config = dict(
    num_hidden_layers=15,
    hidden_size=384,
    n_experts=128,
    experts_per_token=8,
    d_expert=96,
    d_shared_expert=0,
    hidden_act='swiglu',
    moe_layers=[0, 2, 4, 6, 8, 10, 12, 14],
    router_score='softmax',
    normalize_top_k=True,
    routed_scale=2.5,
    balance_loss=0.00059,
    balance_bias=True,
    router_z_loss=0.001,
    router_noise=0.3,
    init_std_router=0.026,
    lr_router=0.00121,
    num_attention_heads=12,
    num_key_value_heads=12,
    head_dim=32,
    vocab_size=6835,
    norm='layernorm',
    norm_place='pre',
    norm_eps=1e-05,
    positions='rope',
    rope_theta=76100.0,
    rope_fraction=1.0,
    qk_norm=False,
    attn_scale=0.177,
    tie_word_embeddings=False,
    parallel_block=False,
    init='normal',
    init_std_qkv=0.0218,
    init_std_o=0.00398,
    init_std_up=0.0218,
    init_std_down=0.00244,
    optimizer='muon_variant',
    learning_rate=0.011,
    lr_mult_o=3.0,
    beta1=0.95,
    lr_head=0.0246,
    warmup_steps=200,
    schedule='wsd',
    decay_fraction=0.824,
    decay_shape='exp',
    final_lr_fraction=0.05,
    batch_tokens=131072,
    max_seq_len=512,
    doc_mask=True,
    train_tokens=2318000000,
    max_steps=17685,
    dataset='wikipedia_en',
)
Below are experts of layer 12 (counted from 0) of a mixture-of-experts language model. Rows are named router (the router's row for the expert), gate (a neuron's input weights, with its number), up (a neuron's input weights, with its number), down (a neuron's output weights, with its number) and show model dimensions 64-127. Each number is 128 + 32 x the weight over its row's rms, rounded and kept within 0 to 255. Numbers have three digits each.
After each expert's rows: "mostly gets" lists some tokens that are sent to it at least half of the time; "raises" lists some tokens whose logits its average output raises strongly, later layers aside. This comes from a sample of Wikipedia text that the model never trained on.

# expert 8
router:121155124170189116128127120158051119147105121136162104171071109122161145076082119111124145075101131110086129176125134165143098169136167167148157178163145110106116130133132132154138181106121156
gate0:142088101117126118098058179098130171128137117088181169128107114116101164113082166127122118195170116183186040114137099084204114135123130240143177149123115100098109132067115111146159116134113134
up0:117109131203172156130168118092038130127117180099138086137116145122121113078139140132147169070099163103121121165147125120125107173093112120102103146070140155157142075107167099155118155135056101
down0:124128122095043112120065169139104177084099121116143128139127141094129127121090157117116122095131099114152155090130161151127088191101174154152132079136154140124117065128169108105169161166123107
gate1:106112129143113148149097128099114114154206088106111106097086159098101099155081161115107145117163159113131127148164132115119095150150093109120182098113197135201121125130178111042078120221149134
up1:084143162100121113079120156151135137086126124130141148165182066134111125120138127107112134131140079093143137167159145112087174141131114115152103171114196082078098159154135111105179152111145036
down1:070171119077139190114181106175113145188101111160131138136135086123091076158158138171066157117095071171128132147108121129121121093099147165075164097143088091120148140066117137145109157150121166
mostly gets: " T", " G", " P", " t", " g", " rep"
raises: "ax", "ou", "ear", "all"

# expert 83
router:067139090118162092078131158184113155140146098125193149182098072126159085090102116094121147078123114084075147139150179182148111163083089118161137145166149130089160101179163128164102143127143154
gate0:142106143130150156158119154104155111135168124150152076135102105099123164141118143064093127088119115155144120127112152164164087088142153170122118089163094164166131150145105131161113107104174184
up0:103150143155166114075141151129149168145111147138075155153116102078118164152137175095073119112129081105132079152120107122072170156126110099107123109150125094175137100096118144092158157133172073
down0:176103133088070112105153160160104134131175159094140112130126088120146127114134125159139122162105189170152142110113146138123170100068099198086143177120102070077100120106152148113081184156162158
gate1:151094163217109155082177123077116240123113123218115178132130093106166088138154105155152138116137121120102101061086169157065104131131148123083093117126093100124173164121160139142123113097159145
up1:124142080108085132125075182082129121122140121093111112120118109137090187162102101186122169064059155124123187159149084086181127062126102144146141094103132136136120114099104144136193167090092071
down1:139136142082137123127117150118111082135096132164157058185137172084152099113063110143173128104127128096124143093158125115230127124136108196114146155063131161088111082154149153114151060081113173
mostly gets: " music", " guitar", " dance", " singer", " rock", " vocals"
raises: " j", ",", " and"

# expert 4
router:092146102172152093068100142131154122136134146098171145185150133125136144104108146130135198130136082111092127121133170176178135144081079188134220092166144115089141092174152149121121137164164147
gate0:089109161136105213086141116113117157113122156132098149176194123150167174169148143129150084119144114149086214109138082124079134151133124145127065125168093104099123185089144145104134194157148189
up0:183134116118180102170113112178147129153154129078178144114104099066042128132064093129135129145130082125140155140188123117153134158137138133131102145093103146111174161161155096119102067176118109
down0:121068110138147111143114113112163125089127121144087173156068022106152157145117141127135156191150098140108137097126112178094125139149125093150103149113093184137070146149138162167144101150174197
gate1:140096095192128130114112122111148137143147164136145086088104146131064104173129085130158088196069113187080127144157121177169158129160126172160127162139099084056140079113096136095137121131116141
up1:117140153141160139102058144197086137125107051109121184107072109129123086105079115202129103139134135097121129123080174082105128104129112119103159107113121151083170159157098124113060086134167087
down1:106083103131137150097110158141142090052140142124108158150102134117107087116117166071169121041160135133122132138124130141163147151102090163173109161165173180167201109142079184103119141128080153
mostly gets: ".\n\n", ").\n\n", ".\"", " |\n\n", " ===\n", ".\"\n\n"
raises: "==", "In", "As", "A", "The", "==="

# expert 33
router:113123081173155143101092161132147152163141111138163132168092101088135127131087097098128120101114085121099129186140098156161092185107090205184219140156182128100120124128108167186139123142167112
gate0:117133184156091189169138145147085123150109161131142064107119125127155152137166172119187131120160173148109168056125120169118163187083082145151167100195145075118156172095151104089130161139105091
up0:134158105120031097162151135129156101142186145043197109093095134170117113105150152118163149059154128156138179131173134189134123114093100101152128143080117186142164146063118065151193124162095121
down0:154115067127103111117104157120112114180126155174130126150174111179167119183111133129170148110071201113133111154085035127130184156076110093081066122108081181129098108167097138104055113107185161
gate1:140162092077168188074133108159083108090059134123129119118202085158111162150142165146153128104172145126049093123110124115143162159204132105223221139102088105161144144143173154112136196140098154
up1:098095113156140140129133158145167143093103104094156144137181086124120157138084149094169105090120130150154132172141101149160143154118112086181138041089120110190137125150078162095172098168193143
down1:136122122136092095119113138111112109162164127043115142151145172116115146113103147086130091108149128141141135172139170154084161047152104088114133105166127120095166181097127089174094075161083078
mostly gets: "%", " %", " Nominated", " Votes", " ±%", " Released"
raises: " |", " ,", "(", " †", "”", " "

# expert 65
router:106152108145183099079146118118086131131112102139175149149105069171133097101067128103127156100077091126110094170153157152139124137113097132188133142169156155098148110205150146185108141126191145
gate0:140149088111070126113167137141121123103081137143148201093103071174096110134065113150182192100179173162184116130183128093094214126150126130136093188090076165183155188075105134085178162123077109
up0:134109140195144169078153182132158104099104123152165113074092145077167100120097140150146090114101106170164165179104097104125131139170157136161102091138122147184137121135121123094138156121114169
down0:118156117142128135170150141133106111210156114124173146101118150119081133124148044102122080177087155101086093144158055139233109134068118079134091126056039098139072138150118146117146173066143082
gate1:090170129113089134141071105125092060141124126102163117106088066188141058092168097094092127139144091144115088114112104078142145114129157104085154095134084127091140158121092063192127096112143069
up1:142149087070149123100091119133101110143141145140142124137138169125129079097149151158137112090151107143103139096067075131156141174092120174144160079203162065138104089157124078076119152071205107
down1:171119131200145159161137099110142096144126119131092104139098135159176146163040098130164114059113147157205079171113123140153139142146191085083126123082169120132144145061130125077164130156143129
mostly gets: " Lead", " stand", " Love", " fight", " Mov", " Night"
raises: "ing", "in", " II", " ("

# expert 105
router:105144068202128133114074167127076110162097159175109164158134142124142137125106112108141101102124069140066138154161181101145140131143092137120165160129151099116114087131152124163060113146109165
gate0:143124093159104067120111134153092087104134151054138080139132091129161150121109071094120143095158135143157113091121178194130208073128143128082080121069183189103214103155168123151120153143111079
up0:104128071100093150167055120176138165110133145120074156153152130094100114169083094123087157168093067149177076168106138115100068083077174136134106177162131125205149154075117100131033076085156123
down0:102126162161107145122120141067158131077169094146120071127117101080091142120135177098101131141134183038090129073155127089138109185211125107149146085153156184121124088130165161128099124144200090
gate1:123168170100124086073122180129096161158151090083082109096155116141132104088093139099104121112116133132136126081157131088165091133131112085099139155145151133165119153143076112071077134105107120
up1:125100133104131118086051169122179191156143151088115102160182139058106113094078142088157177077105149116142152179183161110095127108170077103082132166096164185162124147117095127116079138122148111
down1:118128119089117066144152102121111147141190139135120070103106142165114112164104110156099095154176117132155065203149126160132108139197111114156129176101101144139108123107129140119074112123131160
mostly gets: " ", " $", "°", "'\n", " −", "′"
raises: "10", "18", "17", "4", "3", "11"

# expert 53
router:108201089172156172138098141111114150131120144122138149163092123123162105123108115104146121109127079106129167201116141128096149137118117146174152095171137083109119138164136126154138116122193130
gate0:152135137139157141168158140060160149139048116134102095072151076107096123133168122084133150144165129090118175105134087149154132167135124155154124198132107117185146159071099200132092125123106193
up0:148115133119153151118183117086102140116082087125191134059175101149168122155112110044114139130100176080109160092166139132151166099119115171138102106172127134167160091055115137117129088132071099
down0:158184101171136085087078181182117072122087166175090120108134194096156110177112086122153110123114125115114112098113156189123087117168077155113108150179178087109124097094121134096142109172118133
gate1:106129138163117173106138145102095190136123132114115125102111116125108188167136117098129055153107116117099107172114128181112056166136116202072117107120121146113142168146118060131108073115147139
up1:117119093165176127147139148134137092117109099093140090107147101159106121130124198050155167078219049095128136160126171151117145186124178149122155114118087118111142177095119134101107137147164072
down1:185130156168153144138137094196082139159129129099160142076137093075146121108048113122045099161122148100120123130097139110169105167119167083139133164114137186144103155186102156139150145072130159
mostly gets: " six", "187", " three", " four", "190", " five"
raises: "/", " to", ".", "–", "20", "25"

# expert 52
router:107119105122186134094119161137090141106145142136175139158131132098165094109074080119110098096112081127117092154126176142159111176079074135155168128104136083120141140185151127169104130149187149
gate0:192136142166151094062154166172065101177151084129150145099165153110128155108147126129183066120101145081082117111109095071086068140144165100143103176140108133137056114198138113137170175102102166
up0:104055112140120092116115116132093138166135094090131142083107187107131149103127105143085145137140134126122150074179149152131123178094150153129146169086076042160101116112118139156125096142132116
down0:142129161081092129165093145148137129092073101087126125108135111168156128130136068148072091097144090104191138127116079102088097174129140120083145100131163147093137139132133113119163169163160125
gate1:149144137101082138123121153122136123147185136117155135122120107172103150165153137203156122177101132172164092117130120131075154127146145130114114107159050132104165121150143148122126130064158206
up1:179145158085143098085160142111134088194142136116163147097143109178110141151168105192163139162101145134144121112147103103104107103160108107112130163050080131119197109199092138137163127139139156
down1:098155102118127083113152154131139139109208114057130084122135100122132127132146112098185092129130084107131137164135113105094142119127152196138135170167181082102141126123149131165178113072226125
mostly gets: " att", " dist", " You", " Att", " Love", " Dist"
raises: " E", " H", " L", " W", " He"

# expert 119
router:084134119167130101137112142083147116122100114120150155110111114164164121155093108138122149090070068122141145156139125151149071175148083160139130125191147130136139169109127164186101151191130167
gate0:132122098147083148105118160100174180128133152107130151135191109066076171132088110074084195121094152101127130083176124140080188101131095163075106155093169086069123172163180082142130140084110158
up0:127078113127058158155126101083174151146135206152161128131173114125069175114101160106104146118119125115143136114186092086109158135110127133057126160146164141118108177181202066126150163149127130
down0:117088146183145108112156201147144168106082073127135079133162114092159153143140032080131157163134159107159138166167144099107131104201146153177145077142082094071153167131113025135117122086150154
gate1:125127203104161152160107145116130169069132128144163116113135182165107140163084128137098128161141157160137138113079103189132114163135166102134174107122134090162142176135128071058137155111186178
up1:157069141166102061213157144073143082155164095092080167160159155112196157092130149128158140169138077123114103139126109135105112085153071123134076149104136140101107047121099157197107173174082123
down1:131126170115152105158111085142122069092255110062072151125106126145133114140148168101154201088101133152110122168130137098106127152093056137185107151103212099092127151109029093132145113117102083
mostly gets: " Date", " %", " Votes", " Succeeded", " Candidate", " Genus"
raises: " and", ":", "*"

# expert 27
router:145108105182154075107097142151087123172129103142150178161113087143117156105103119128142188124087037099127117188149109181152072185097094198097162147102151106109163081159142110124148164205119152
gate0:140056186109167101138110098139186112092169074104127151123129117107077125103121100103104109174156086116103121118147118128171096160127168160130136160117148156083142121134160188105139191150103099
up0:141165135076094138133122105132096140110098070186156146127114061150114113136125144144179177110145155180131139146133160125127132187127161111111139077144118112062130173131131068094025061057124068
down0:164183106151113080085161136116145052112175130101115078126139076173136091150137115172152151086157095087060179144080127144055144100084152142116129149121077092174134112098162174085113108143098164
gate1:132091214144175137110175119070147104111150172122150122140097144093093097111100095077152085119146099136176120208147153136144033146131163109096136142117130098131147131131086147152129172120063137
up1:149158115107108148114155087152114090155132112136133114119134107129128092122157138128166090071108167055184120220119157174145102171124190115104141143134185126107159125127155151179136154139073137
down1:075168079147167148147147145143163121119125157057091155115121149172134099174162140161131128220103110148105122171128132155144083097120120204085128117101140129132099067110121112155171088139066098
mostly gets: " %", " Votes", " FW", " MF", " DF", " ±%"
raises: " |", "_{", "*", "("

# expert 124
router:108143140116164127131082183135126141176066083090179179165150149082101077123124155113176150045122050133124134164138150127190113132147095126094128074168162082085164089174148161112051109164225145
gate0:104096143196170143086107122090173108162108090196110141124128095139071073098181168151111135168082109145118081079167111089179171122096106129141121137130140086087112114119195140114110103117160108
up0:229144073118093105146125094149162185133136177140147100179100145078093075162093149109119124100102133093114121108114118119123082110117136122101192141165118153170145086114136093148115103114106144
down0:121109055167112123119091090134101130146160124161141129183161123156112184130095144123181126131138132141139178110131108128112123167154054168106115113050170072144100175131174191158111188142178085
gate1:108119178113158110123134157118122171119123157142095171125086137062195170065085160151165112150136106124175069126136067150155150121177074168173096126054161129139093141111073215151146101116096145
up1:132067136132116119138148065090140149096092162085108146127138106147095106132151179112140128101110109105127127143081121142062199089108142122148119147181163094153203137147116153167165144112117165
down1:053187094125128155137064106139125097121113135136125122164132128136079162164141133133116102108045172119142073116148107129127166149145116135117137124182089109157105088105184172092099164163113106
mostly gets: " Em", " sub", " em", "-m", " sum", " Jim"
raises: "pt", "oth", "o"

# expert 5
router:119147117163164135116098122165124120184109094155139138136079071107171029087077072095125102118122106149094179152120101153131107177113138134200130190160142104152143105141172137131078142140136178
gate0:062090141173107092086141163168128130179176179140090153162125183109124102144164141094089117155144106098151115134143103158134095181111117146215127165128094102177123119164077091128116105113146086
up0:188149064056115115106179145129123115099108114127206101106083183164143143120152111095108142155129112110138119094118138120145137163096121165123128149107175053127109109088126153097108140123209139
down0:148132181160116119121137070076138129136152086165116195104178131123121083111196176162129131091166143104102171146143144088142088137171101114202123156190111166111143191140094130096112136127160090
gate1:121167143160108181114134149144077130125165128151100157173144176153122088148124158157071146168156167091134107068073125127121128192175172085134113134053121099129103171094078022137144103122139058
up1:119087114174115149092114124160166089089116035086152114136103138068160154102197124150154124051202140098121133088152125153161139060148169104111162167114113125112089065121118117104161100107110102
down1:121130196137094118165139124101110096147167085116102146151143133124193136090132085130137087071109093162123075149127065133082123127115158121090142134122218176087099095137075162173175147151189113
mostly gets: " Niger", " Slov", " San", " Mexico", " Balt", " Mississ"
raises: "ori", "ed", "er's"

# expert 79
router:122151076114115104117107133097166167161080104131164127164104131125110127067153106164163167116106085144133109156160133118107108186105094169146159144149178102166118112111150118131082132155148108
gate0:146076161075160156167141169069168129156109129142152099176113086157111108140061122112115121147163111158072137109176126139177163115139140080118130096095142137174130105082171143106179187101137134
up0:090138135158122143126112103176118127104142091091188199084116159035141092156117082137130110084179153112167115109147154142088140102132113151127153146136110133146158114162135125150117106155094086
down0:156175133113123142126099143155080135199099118157138146137113091179132210092136122092060117119120151105122129133137144139146094145162147162100110145159136145108140140182134128184149162164103114
gate1:126074119114125143124126128164097118140111149134156147070141119124140156096173088175140149113085092119132151114119095145080136076084113120187129059216064108131160095165125124129127151116090090
up1:144126130105133084054190078115163089104121129156140131115119069142121113201140155067118086159147085059187174113102088122078146120184110163139157105080137166136111190097157166145137123172067128
down1:152050124137139082148084108141097098093178120169088113171097127199146154134116154119144108148155130064111218130219132069111175116082137129158155176165156124128140177087120119120095157081191127
mostly gets: "199", "197", "201", "198", "195", "193"
raises: "198", "197", "199", "196", "195", "200"

# expert 80
router:078166130200121119130097155106072179110096142143151205158170143146145101128086093128172167087078118135119161118119127149157127163098137166104151085145114145125138118132143110157125126188146155
gate0:148149136077125123140111123105086097143101122159167191165075123122156136141101176110136151183128147143122089132157079183101102146095114112175176137173133119160087038159187173075127092188125131
up0:184155105085164091105125146109135100133116111146148114157131125160135139116093115164145120185137151156136080085162109143118088109061162060110172150103168108133142107156143154055141083163122085
down0:073163122154110069132148073138092086079073123108152127136152097138099148160161124130110146111136069135112168058084101132120144163093126121142115108126116058103137164099141106089157125108192104
gate1:176187173145124097119176200141121137140062121109136088108099183134105098119139146106135123094147154172123214116099104135108118111161120116101155185144090175112150128142113115172148135161090107
up1:115079094091157164171088088129213163153183146092147137138135078217103163146059134109104130128134173176135133150130121086122121149140078119153130157163174149106147154130172144037149130116103142
down1:099151080183140136105124125085068054025167103120081117104089114090116158111105106130133143166137148077085138193187143125084207145109092181150112111166107163127149080163132105043185117053119154
mostly gets: " \"", " his", " her", " =\n\n", " their", ".\n\n"
raises: "The", "Ind", "All", "L", "Bl", "Th"

# expert 72
router:075154082110147075100103143165082177115104122166119141150079062120186127103114117103149176140088095144130119127160118143170111131131132160140156143174155143151116063115143212156104168083154166
gate0:157147121119162177131088159118117132150111172121185104090159102143105135080098119108103104120127137111120081065086133107130184119137170142135152146055103104127120150150105091145085106167111175
up0:137104136154155114104158124160116101131161051163132130105137139127151140080130144148167106107119115187109113107131108101171127109128183094166112139095150138115105097216139220166121128122123134
down0:147166099095095136130132131066126129163120162227173134096107131051120086135100114178149131103116073068161138161139184144137171173162097097162111109107157168162138108109122060084138111216081145
gate1:164160106111134101102092137139102165084115194093124084159158175046119108093059081150152090087151108123108095132147128158141136165167171144129105068134144142152095095089136157173105087082104088
up1:184148141079149181118116083154136074110110131133094127129155191124101195099134175110175159160134153078112140145118143206130088130101141122172152085082190131164066140153076085085155143138130122
down1:221109095054136074116098172104097104141105120072134124088143123155143073100083098097187085113120097050075162100162177089140107119095096085112106171156153123145112130171093076111131124181146121
mostly gets: " Clark", " Brown", " Smith", " Johnson", " Lind", "mann"
raises: " &", ",", "-M", "-S", " from"

# expert 121
router:119134108113150097129098165127100143145115108131141158161113064156178132137058093116126139092119122065083158162124167160108136172111157168129102168096135087124151051186171159153100172175136120
gate0:132144097115177166153096130122111124125122090098117110094112142164132153136150042159173140147135107154105138138149146165080154141147170072092144113113186138176125106118146074061137117125116141
up0:142161079104176140108105129128104151067138057101136113090096137143129118143133092126157081165125059125115122188105159170092152121116176172105169081128132129138091102101166109104125122157125144
down0:157124136118105127135147171168121138099056162172093118070124117157116065088165126213131152093076144192160146132161091146144096112132116134102152136132171159154137132076138075088134091115178195
gate1:151128150193110093120094167063124152053113104099139143129088070114153108136155170198152114116090153136145113166134149074095108066140190124146071149083138143156123163099132107106128147140170105
up1:130096121174114135122150079141104136163128150120122159086152176120133119102122112154151166151177145096145101110143071135174137049146141094081114143128106159147145101181142079126180087132195168
down1:165161130074222098125120146120127070074118073106161135102129115151144171177164104181152104174133098129107136073094116182103134173114195102177093094094081129124136085128134179132064181109038123
mostly gets: "ud", " Ed", " ad", " Ad", " med", " rel"
raises: "i", "ie", "ay", "aria", "rie"

# expert 6
router:067122143143141105130157128124089148164145133137163141108102119112163073111130140109145156105073126079067149178159121177135096161151129171144170135156177128066145118162185129132100151174144177
gate0:143110112169120148151156122115100130153137104144127154143075136101140114105190132140108129139174082153100158094121095139095142139126143091176154091093127080094144167149183157104117108174086152
up0:160115108077196166138133125165165144048098112147089135106222162125104154199101162124090201113135120066134066154114110102121172137115158148089141122166099094169125084066077130144147133097171134
down0:158153141110163096116129077146130112130160122065177120185140153068131077092133107174166157115159067101108144110152169125148057118198087199156075111131161146082136135103128097159145119108134119
gate1:106175169158136142146154141094155136170104128151111108119155103109088101145080109123121146137175151132115106117148134146094097129189148119112135148127160117142168183115113182211110113172156175
up1:158059123146129084088116160173120123106145156168130161135087127140147136100161110116125121118107120089154146142109149151155161099044125166180121094147131108115084068165161125052165127071121111
down1:132143164180140144094083076096127195142117112103060162125120153114182106183166115170101091149139117077115149159118156140103115174145055162112169104102071095093125186167103122149121169142197155
mostly gets: " —;", "°", "};", " ·", "″N", " JPL"
raises: " ", " n", " N"

# expert 114
router:102146121131195115100082163120148159133099118119115189140116106088157114083088053117129181113078112103096131195160113149140114115122120136160153118152159111098168127153139182152122128130125155
gate0:114193129057155120167163100162134089126132111170152174116112139096152100099186156146170098071194163116138171130135156118127130098155126200145122054102124035185091130108113086112058164134121122
up0:099133140065100156081159152107138105134149072106197175101157127056128162127170165106173097103159095070149132145162143153045139063151106138136118150135073028150136110096111094144090132090135169
down0:135113131136144106135117093151110104114107130172138113151121127111117146110099165133111094181104131174147110062189098137090141162168100123142144146088151208173058089150187133160132106135121087
gate1:169123170062102124078102132194142073106136162184157105108141135103080166173163160145146183133123120163146088117132078124130096185148113175127168097079055133116091125158128149171101139136174099
up1:142101166052077114123092135130117036151079084200154113108164066096132126178165147128103116173111134136090118104132146123094143131133074133120156082132047131144094135199116141151120145124134131
down1:149105060114089167163119068133133126127150131154117098123130160148187156126143145144104116137166144128100156126111147148133153083101108100154126181171128122093135160203127168127080161212151104
mostly gets: " used", " began", " worked", " along", " located", " killed"
raises: " in", " at", " with", " on", " ind", " once"

# expert 21
router:069183132197143135128104179171089160132077102155181143090123153151169090139088128152142115122086105108108136147173128124177118153103125192152159120139140099159134114134168127097122138192146148
gate0:191141096122150131158104183128165141144117114107155083106140092165176114148125172196110119125150127139116128082152068101131118147129137161158097153134059149037159155150155137124152121131142074
up0:171168101129181143100120103166127129152095153123125126151077126092124071172136098143136118121101143113129091132119112063136146077124164109141164136093132174127095072163126128145132145084059141
down0:089133129115154083168107101201187122152092083144116144105179109080123065153089141145107155133153102153061128133122137130106129122083115123153115151089118176068130087106123124152091149087121092
gate1:139130103198044085109083120096140050094145071148147176092145109134102165144096120095163119125151110093160123140126114097136168112120128081115127162103152099101147162140073089147141105149151089
up1:166118088052127142161154147128184141073156131152071106138105128127143086111126162087134120138134088142152145154154092149093089150156061147140132156094158131149086153167170130107088104127118137
down1:153214132152118098132163146090174155063107053123116139189098150121140095137149114128071161103166117136106095099175095149118150096144133120130106123126155217090103066120188138126151175164075135
mostly gets: "\n", " |\n", ".\n\n", " S", ")\n", " s"
raises: "|", "-", "\"", "M", "B", "E"

# expert 2
router:128189094137146102107080159142145151123094118157165126132107130134174118125111092155174166117077114117124158151094147132147129149076148182135180147167115117087164141125118160146081138212149122
gate0:132133115075167075150083139106174074137112144193128129093124151155134162137168148123188167154127175101111142187122120139122139126143154116150116074126213100169100099090132147172122200142071095
up0:073138164106184156212161130112168165132089145170049177151118155159132117118100129181142050111119114123103044072111089121128118141188142179128145110151158063092140151158116170150117152134168084
down0:112162073098112150147124135095107158134111099048123103217153140148088131166128094193186127067062102152105119132120114134126151091115118090103117190102145123125158135181094165098099142130160169
gate1:089157100155132145121132101136170102088086174128141136165078155140105150127118130128175156075142112091200083108122076121140198023070122143138075121076161150176150183099101103167111094155076068
up1:186172046130140132105074103089078120070102137129127078160139186169123084079164128168129125113125113118166129100110117095099152140071142175101111088160103145111135139096128120159123076171152109
down1:202193097167126111137154108183163085102073123167138096125122172121166142165145112189107197095115100094164132149085143171160126139130098149178119100112125076138119148157119181109090112175084146
mostly gets: " election", " Senate", " Candidate", " Animalia", "ropoda", " Swing"
raises: " (", ",", "\n"

# expert 78
router:142166114141182114116124154140114162161127105149153147177122117123148057116125044111135164125036070119087133155121113146132099121118108131149165093146105103120156150160180160166106131122154108
gate0:113130038166107093187113070143188158107095113149067179088154132121140169129108140099139113125145143119142121149104185138057094136164160122124124103158132073158158130062169121188114107157094149
up0:151147128160158119170082124115184145125150128169063148120153103177146136134127159150130148088111196158152123130132171124118110132175133133147114111131090147154135129094177102133133108165126153
down0:096129132168125163100169125099134144145150170083078149092076149131124122154144171112099105241089100086118134105161121131125154206157102098155089153103149078101144083127059087102091114115160164
gate1:117112135147115154133126102130118175134099142125130114100186161127135164130102125114177084097111124115160128131110207169059125104190078137107125077150138109104140129058132130100213107134144141
up1:116099138050140152118120110127087141153117132156141150126134146119058185123090175128105121112160143162122133209064125077126138123123055145128158186133120148137148124098136140154157137139122106
down1:129137101186135074114177149128108150109143125120091135157157214096149169067088116088120141104134128109066122159099180133128165145144120095170114100151145157128112165100166086136117122139181171
mostly gets: " him", " able", " returned", " role", " country", " considered"
raises: " at", " from", "nel", " with", " based", " and"

# expert 109
router:064152107189194141127083118165109157186110119134157114157121110130115127068089119149157170117115102156136173153119133129133100135109126129151166149163124067153129146181124112146116161173159124
gate0:091196129134125105079099136162140130142124171097114103117190104165141137092159111100151173100150131120094114084124132166149161169195146129146121134192193089134144095127175090143149135142138173
up0:146113123136135148090071167153149128141135172136105074141105099149150125147106064118126158161153154094139115105129143136122121127096092102090176106161112139065114130133158108105103125135131101
down0:100138140097110115157195100072144107130129120176095129120117114125122170138118089159093148127126198075154142168124089106140109141124095052162070098106118115136149152121078092145110113153101091
gate1:164150084102092127104093098184166199103148063127209144176106120099125145186126184101117185110166094109141120073104102168163075156131149194144146068094148121142097157146134155184122172119105223
up1:126162116132141121138070118124090100083074150129138121097149127155100056146187107122210048161171209178096103109197147128101136093139098162113131173158099196132126120123121155082101126108129031
down1:124107097157141048100108084144141108169091109200097086134142116173101118076134149109143131132177091127141077088158101189135172143201167107102094147139152078067163141136138156104091143153200155
mostly gets: "000", " second", "190", " million", " First", " third"
raises: " |", " |\n", "*", "}", "\n", "^{"

# expert 122
router:095126115146167105093067099067075141105147092125137137133133073071171109119105164091108132122109118092105119157144146205144152117129102140171188139151170125077205131153149150157142160112141128
gate0:055157079169179129109125157130132073149124120150121147144120085156158064109066100130124097133111125098188111132140174160193132154138192121138108098147130140064175138103091102075192132117127135
up0:169146131218119099153135147176101116137109144080112101083093094183163167094107098133156143110185143120160052093116085092094186110163126109103145125127205132143083081088160097112191180166041132
down0:174153126076096194147144136094101088069112130148137161172144111148135156158124116071101132174146068126125183144101127066108073142116148146166173087135116077142158120091175156143146096206137121
gate1:107078124148129126065112103164098167117093159126134169135119101117104067099093119137155117094077096114091155135149125161090093100076129163079100099085150129121156089176111135122106208109130102
up1:110170124097084125134194148125168126138152192122113150142167155201121196097118130142145162109163169101086071158119080114185099149114082141078109143195103141091106107127161134177163133179185132
down1:153105130146074132188155169151146124061067112150141158128081143118102124141086055146143099140101059100164120136089162124103110083125101114083121137112151119130101116087106129150095150142134150
mostly gets: " Ch", " cont", " Cl", " cl", " j", " ch"
raises: "er", "as", "ents", "act", "rolled", "ron"